config.yaml
n_experts: 128
experts_per_token: 8
hidden_act: "swiglu"
balance_bias: false
router_z_loss: 0.001
router_noise: 0.1
vocab_size: 4096
norm: "rmsnorm"
optimizer: "muon_variant"
beta1: 0.93
batch_tokens: [65536, 131072, 262144]
dataset: "wikipedia_en"
Below are experts of layer 9 (counted from 0) of a mixture-of-experts language model. Rows are named router (the router's row for the expert), gate (a neuron's input weights, with its number), up (a neuron's input weights, with its number) and show model dimensions 128-255. Each number is 128 + 32 x the weight over its row's rms, rounded and kept within 0 to 255. Numbers have three digits each.
After each expert's rows: a language model's description of what the expert responds to. This comes from a sample of Wikipedia text that the model never trained on.

# expert 9
router:144067125117123136189170109111081169156070126120142105122132143100101120120134112166118092081085128124153154152130096150103099146104125158112110100135145128112164194132142133084144140150150102178134096143101139089147119174102086179123146157103123167132083095102093130195113146122125116153122143137159164096143119086118116173141130133084129156132157168090089159133090084165158165200099
gate1:093120108184124166129182107119163102103110119128115157130071113095117106150109121142114169165091139120072184160131082146125139105093172169209124153108096104147177122173064089153216162120118106132174134099075124092164107118131149128102118138148131214099123120121095137124167174126166104143043187121118141145140106131151096134167126134109151133103196155085101131144109157112093127155189
up1:124182159079123136127123106157084104101093158091133189061076154072111104091130152125153128147113133154045114141048108158135185131124167148196118077112123122128096135160100200112158162115098139148149099110144126142097164113135106112081143129125168163129105085178082121110130153097104087183168121128162152152101102106193094166099105113109169104114145082114137189168133124074046086154127
Description: Digits in statistics, table cells and infoboxes such as elevations, populations, vote counts, coordinates and dates, e.g. 974 ft, 46,697.

# expert 27
router:109101124114102165155192109103095181153119126102172104119150135107099134106095069181051106123091174092141140121152092132078104165078173143117073090105141117127148187154119122115183165149149106141142114151133133121185117141098090163121193184107145169140117058120106136184117116074106088117120165189174132117112120112119111144138108157125150161111132153062109125138044065135133145205110
gate1:094083108173097127075176131117124178148165150129118146111160145143126100117158119110105082131110116133045124133174160137093074113104116116165176171077046125093097157063123142181126126178099123135120133185155120123099163134126111130150136178067164112062128168093122096135089083145172139096126112087108144122170120124182150178128081118095056118166109123089135146127099185053082176105109
up1:168119139165172141160075122167138137186096123122161112163072094109172167071114158199128141125116101164143104166070109122185106184149091098160127102192175118172152134190086123103144156064154125149166154059079101163169094161133133143096098105151109138169120146140185127126143164139109096140133169120080139150113141163147119103163193093128174158163158122149132177146146083125187106119164
Description: Digits of years, mostly the second digit after 1, in running text and tables, e.g. 1909, 1957, 1974, and en dashes in ranges.

# expert 13
router:139078107074085132170158133117091193168088104100180128077134149126109160112102092150086101078091169108138145137153103155140135148080131149118092127106131114106148188135157134084136147150109072214126128162102151084133117151110096149134145167100136177145106100099085161196109105141137094139127148125117159082102130097121125149130104124103176158103178168093108164127045081145163133127061
gate0:118135174136104099123096145125122143116085150110131091134132086112131172122136098112095135128175179157166122148155112115153155108067100136158160116121151073104184225092136134125111132139155165133131130085128127095099154109123178125151093146107132151143160144094089127181085139124167121128118148056102100091122143098103157113107184157139162129160127162109128138086151136157150098158096
up0:144098067167137136123134162059121122086105178119115162176088091110064142146141109148078072179106145061135138176211039140073157140119131171165116105089125168136120141130142103185134146103126111131137129134159174105155167118134149120143114146156080142146062126175160159066143137176064117148149104127139170134142087107126109143130138165075186129177157092177093195224135152139117182106167
Description: Digits inside numbers in tables, scores, dates and coordinates, and spelled-out counts such as two, three, few, many.

# expert 40
router:163089129106076128142138082080100164161110127110165120064156154141123142106122107153089109102106149132140206152191085176108093102131126147118128110123151063105138172151199132107137129178136117175189104168100183119183110156131101125123157147098143151169114110080090150136131126079057050117156176136171131107130119109095097161192058154106119175144127166111072118195085108128122116158077
gate0:187107151149167124147159079122139205174129121175124112148177111121114135185166130112167077158178132143072098110188185169137082097190114156122099118092164153145170141117176116143168122077130086158158140100100090150138092129109127110086173139170127077126123123121164128133170170128069086113165151152167145146137089167188152145154077095151065142127101146106102088131185104106079132149078
up0:154070119185181145141116132134080114095149142162170067100152105137108113096147104158100091118157115077093112175175139092076112105156111117079082136104157107136138101114097220102074099071170124064124156112130131132208140173107161081126155171122095150098157117127124131105155141142113172167154122145150152101074123111190132099124137133108126125121152075100104125145171143120046144085170
Description: Verb stems and middle or final word pieces taking -ing/-ed: show, hold, list, attack, block-ad-ed, lo-ad, st-amp-ing, Stand-ard.

# expert 7
router:093112091124127140141151131128093173141027115101140071075124138110142137106123091142113113101145156110124147178112083117109149147113117171110110110148178113115123156176135152106154141147175098142149106159046118133166104133140128183084139159109175166165095140089108160142089048100102136113146137181138168105098039061072045171153110152119134164097182133106128181166073126168167142149110
gate1:159128069108126163142123109156102119130101142165146183183100087175208084140111049161133082154171120147142155201149102119081144069214150162058116091159214187182090104099136162152106140174063117098146124097141117119126115109077162133099134139166088099127046173057148092148155132143121094068080141118048163120130137138160129122160110086148102153068155122143084136110175118196176216154092
up1:170161164118175136183091125177158134105118148154141166103127085168139067080099118160107134123146107119105130147119171148083154106086127197096147112161169128140115120091125167117105101111108120118156143123141131168175175136125134154108205128135138191125140110083152056131111094182091114093158117208092145137137134166050073139131133122164147117129079149164145148120092137146139116138157
Description: Field labels and separators in infoboxes, lists and tables, such as Personal information, Location, Born, colons, dashes and line breaks.

# expert 45
router:082164123135115147124167131111115165143051142122133104100123136101099154081105099164073095107162160102111139133101105116128132120148156153102131134134193073105134141199129140088135152121159087196189091168118146125180081173132069141091136180132162191150124096102105159138132127127136131150134143165165150097059119097084078147147088119119118142146158154101135135157066138141176144153077
gate0:133158173117093193113126136081159097071082131136140166104144083115063106113146186130144100116138142161151083158132089136136110129138100163193157134157103187132118131125084102127144146125107133194085160109104105140151063142098130139119101132059185132103110058132079152128147136167078088188111116097118152169144128077171120135151124099149074156090113147102159142148155106236133124093126
up0:049107152172153153120164153111146169145093125062119114137162130121166160175105129186145113184142131098067151108139081181127111139150132104157077163160137131087150093108150110107152138098110077173145158155113175144121132148142087135140174125085154220157091111111140094132113114104148130071142116111162172116123109134179066134112077099132129131133171113063168126161143154126145172081126
Description: Field labels and caption words in lists and infoboxes, e.g. Location, Born, Coordinates, Seal, Flag, and "in" inside image captions.

# expert 30
router:137103113095092147165165074093111158133047088128134121099154128123111134129118115180123106065131167099146199132125112156126119166085173144104103108116136093095167162145122199095131152137140087171162127146107115115132089220112079180084157132098194141132119146080042124142122126132155089158159128174132133121104100067112146180106098173103111175089150103114083154172114039176156106172113
gate0:102142135184099098141152186138127112142187152079132105133111165136180134087059067194096077081143174113124200189122131093122109172114149115099149106113089143082126206168129183120161154142133109119138112131077112146114111162133161133117179117151160164156113139132084116155096087143117105137138115113102121127130150088143105192145118131162139029142088144121135145122185163156188104113108
up0:145148124180169111117097131109149208165128133117089095132186114130123154133168105119178196171086122130152095085105130178104172143139094193140135144147153110117125100062107070096164130127132155158093132149156080097179134113121129099109073139069057130137183136211156140100160175160156100144105117168122166067138134115128116104134119156099140126143168115111173134140107109107105117145169
Description: The articles a and an in running text, plus party and candidate words in election tables, such as Conservative, Republican, Con(cept).

# expert 17
router:089095118067087133144158119102101141168076095119168095113152148044113114104152104159069086135124218077114177167159116156123089123098154153128112128098127095105157165145138171107191119150157114156123125136127161105159142163096114146094151138131190131121092107085141147139103135141098129109152190116124166125125133125123094134163062167100142191107165141082061164153086119137189161112157
gate0:101111101152072129129107155115153078174140160115136134180060121114089112137106134091129128115117190118146113170150140117047136065132132116107132103059143116147099150162114038129132104093103129164091094185174108103084159129181093169132106114085142087137138102133201127137165161085107058129141142151106125113168114138092122182116173133104169117142154119106088083170119105147167115092143
up0:126124112138020096130103044097202148125139081103138110157088095097098123126084144154126132185112149138144112171135140076073101108173167086134113111082140119154096118129122117113233112071102150121108166139132172145093099196070147184123136174088195140114085106117135126129154141089105094135105159106039129095113124108103136124182118156098213175103191114031092111135102140153146107128172
Description: Pieces containing "ar" inside or starting words, like squ-ar-es, sp-ar-se, Car, Bar, Army, Airport; also the word out.

# expert 19
router:096132098085147163158189102101101159180090102139131112079171145080105092125090094173126091086086134113142146134162066207122062170112110156125139095085149092075129166110191117092150183182130122193158092149103169120134076155073113178143132135146160161154126125106115148156124117063115109163160164158202162086108121101061132136159160175091138109079130171095097131157100114149147133193077
gate0:137132131089108129123077163174083158144133116110107144129160159153115181148124065154120093149141148125144146121083108158181094119084145141118156102078141091156120161067125110185114124132145158172150130090122115116192160125132218079102094110116056111170125181129174136094115117121127124112121151119210099102081147064116089198131160189094175099087066113092190101100070098136133189131095
up0:105121095210078069136154131111142132155187132152150115151143161127112099143192140139103119153139140170122104132155133081117146163144121148146091139148126081125144079164168141165104121094155089172091101220143067134123112106139083184179145138112168148158136173102143105194190170089174159152117135117111110125160104141178166086116102079163100083171167129103150185139109168061176115104168
Description: Word pieces with d or ed, mostly mid-word or word-initial, e.g. the d in odd and overdubbing, ind, add, edit.

# expert 1
router:107092090133117122178130104112123182131106098137162087094169150114098138116126044162079101089113176113170174138151087124109075177120179166097085120089141124084207139173117183112158151176161120162135093158120144074170095144106094132094146114052133160137102071113092144150131106082123125164132155137171143121115138099084115120209115137083151140110167141099114163136096145111173153141095
gate0:112122135161115112150133091066162169160054067128136077185156121125102141162136074175156152113156191115147134148177145138134087163117110130125159096150122152109170144089168142111130122040143187042134127149206116144130115147089158151150172114146117120155104104114093131099111147153161158151062120087092083118134199073144074080197129102106152134151174148060227083106093109109121129118095
up0:071090112170107102117107116176045132151091046085101143104173116124059109132069076131141095125083141123161093144136152223109047124121124132167104137129123137098113131098105141117115100088107144151124147188175158144104103106132110140047180078098118135110131155134143091112115120141157193192087144057165139112098174120086130093153081128086133138179124112074116105120109166123067141071142
Description: Opening consonant or cluster of a lowercase or capitalized word, split from the rest, e.g. sl, fl, st, D in "Dove", "shrubs".

# expert 61
router:114069124079086129150134133118117143135103128114133113086160158097095124080120082180095110115103136089140177191153096186117097184120138178105119133114194065074122230169111165096147161171155122155135131145124166131158065152093079171118150141100149124145106094115106122152094121129097123162121169175141120096107099101096100135126128117103155167120134151088095157157054064116156166170131
gate0:106161113103153106141126183165090094154086199111156083111160090125102081130104164131179125207117146045141095144162065137085090136077087092157132122118129168125112102193168165201095105106143102112127120151141122090142126139118139065056117188145135103149152147108121129092129099115099182117126097151147098106145165189160122127123149095084161100183128173133095144083145164109123081127177
up0:143167167083168144114160159170063179087145160130134105122068165146104059149222142164199102183167151080148142124153119176096119101077112094077133123126094126136127135109170137155100138142188101098090136100133071099161139121165144130150040108086178084104142161168168064084129113111165122125075097134143178083112165088179126115138172154138185171194150150165181143159086109117095080140118
Description: Opening parentheses, quotation marks, dollar signs and LaTeX brackets or subscripts that begin a quote, aside or formula, e.g. ( " $ _{.

# expert 60
router:139092123118119150169129108105119147173086074134155083062144202102097180099065116124109121096126167088162154141123089193095121140125122199134113149122169128113133135202142168136133134123178137158151098180096143116122084166128098162063157170088133166172099104054099135168044079061067086125132173155106160088095097140089108119147108147128136120108146190083097175207103101164181172179093
gate0:116134117169102134182147106132142095117209139149125158079170139174095104120114164101124146148168147074164123125118169052123162144128154192110165097069145126193101093198090154176066140148153088148122136093099186159167140141180166076133159143093123136170187132099166117138147143146118109149088139105135091232086097151145139099106140141146143128096112168197145168171163063112119138178079
up0:142128140136134134172108073162141098123112104101152146118157150167107157141128167072177131131125121132170123152122139138147163174141144119128101153125136103139093052148093112111120108124101159150100168177174110117113179121163152126140182170110106146182157137097074069170116108150142146099089188130078182140065083143080107161140201140119174120075116145180124104143117138092139209172089
Description: Verbs and nouns describing releases of albums, songs, films and shows, such as peaked, released, directed, aired, album, chart.

# expert 29
router:127087106072125183141124075090120199135104118120180092128136157111159137104120135124107120104084109100194181167188127174066109154087127164101096128138197113067175132142139145077152205112142120158129123144124137102174075122123097150081165121105151159153053121094103150163134122117112120111122144146149193106108086101112126167164122129089197111094185200069123124132083126174142190134143
gate0:111143103019114170110094126116115105127129074075063165114145117102042048178093171106137090165164179121135110108094164184096104132166112121112106109180149172094180132102202144114170134083116120177137128127128087105122082109109155140113126103097119164164119132089182143130138163085086084145118131132168114148160122052129101121166171071073141128101120164114131101133116098165107156161086
up0:167116110089086193114118096128128112143094149153051140134188100076080068182104145088154107177129139170124119100127161098168082135137175095154105175139150124070193103060146105155144164113127119133153104064164129108096111099071103121130112158116135160170068131091163090165144138180136152163146111183145089157136101094165107127198148078094130107108179211117158067073136162086122174142140
Description: Middle pieces of Indian, Pakistani, Bangladeshi and other Asian names, like Rajya S-ab-ha, Fuk-ud-a, Yog-end-ra, Bangl-ades-h.

# expert 41
router:086094112091103168122157093118094118176115108107194114113133136148095112109137092143116034106114152097143138156205132144138093184101162140115087093083190076077149166113166156113192136134116101124163153133092133108148124146080079139118165152101137160167107070082130145143125097109068084120179109179169163127169117085140092177120049134107115128095139152099121124154114091141119140129105
gate0:149111119117129104085107127124057124116103160098163121137102110120152076154119151169102148120079086077082119149139134134089132105124145095108109108091129142092093113119188137151101161094141105132130178139121066069128172127108103078133129126106138175113165108196121104054077093134108089094148157078121107140170127091061160117065150127080126126147150167142092094164091150074086165100161
up0:103157082156103157181142123101117129171105063172088122146120115111112157074125133106149109114153168147120111120083154153140122173122141151168129134126159102185132164091085130192185130116141136147169164103164120165222081151123169172151108153125074074152131168125091080141130149163156126172070144159070126102099128149140097150146139099126136190083107121110163182119135193161167150200101
Description: Interior pieces of formal Latinate words about law, government and process, like extraj-ud-icial, withd-raw-al, acqu-is-ition, municipal.

# expert 3
router:086131091107069183158189075082106134154079062122160107129153177105114170081131119168079108099142107093130158112152118121072095141103147124124100112063207131121141176155160133139142140179126133162134143150119107105151074140121119183095181155117108138163060101114112155193074065121118114169161155162117137074111083104110090142141127122101160184089157157097108164152102079166166164162130
gate0:116175167127164097087150117113147092106136133072108110107162184140107125091133098175140132094085128115137153127085086114160092088088154152153102137176206120140110109191076122141110141166102141094135137191119134126140125138168154146137094110172120138081118144167112121122196197138152080119174172087157089118175115141167127140108146120103192092115164124148091135150103185083156178077096
up0:115128194130123119098163108117129103155125159117116054116144131119121093070101113181144144074071175173141100142162077083149108157145178177132159156103154132139150111167076162130182146166107146087159159133142141107131131100130145077105134165144123100122125201166119152178189143164101053158134103113084163108124150164121128176121096051094163092112129132072108089166125167018130097155192
Description: Final digits of years that name a sports event or season, e.g. 2008–09 FA, 2023 FIFA, plus World, League, Olympic.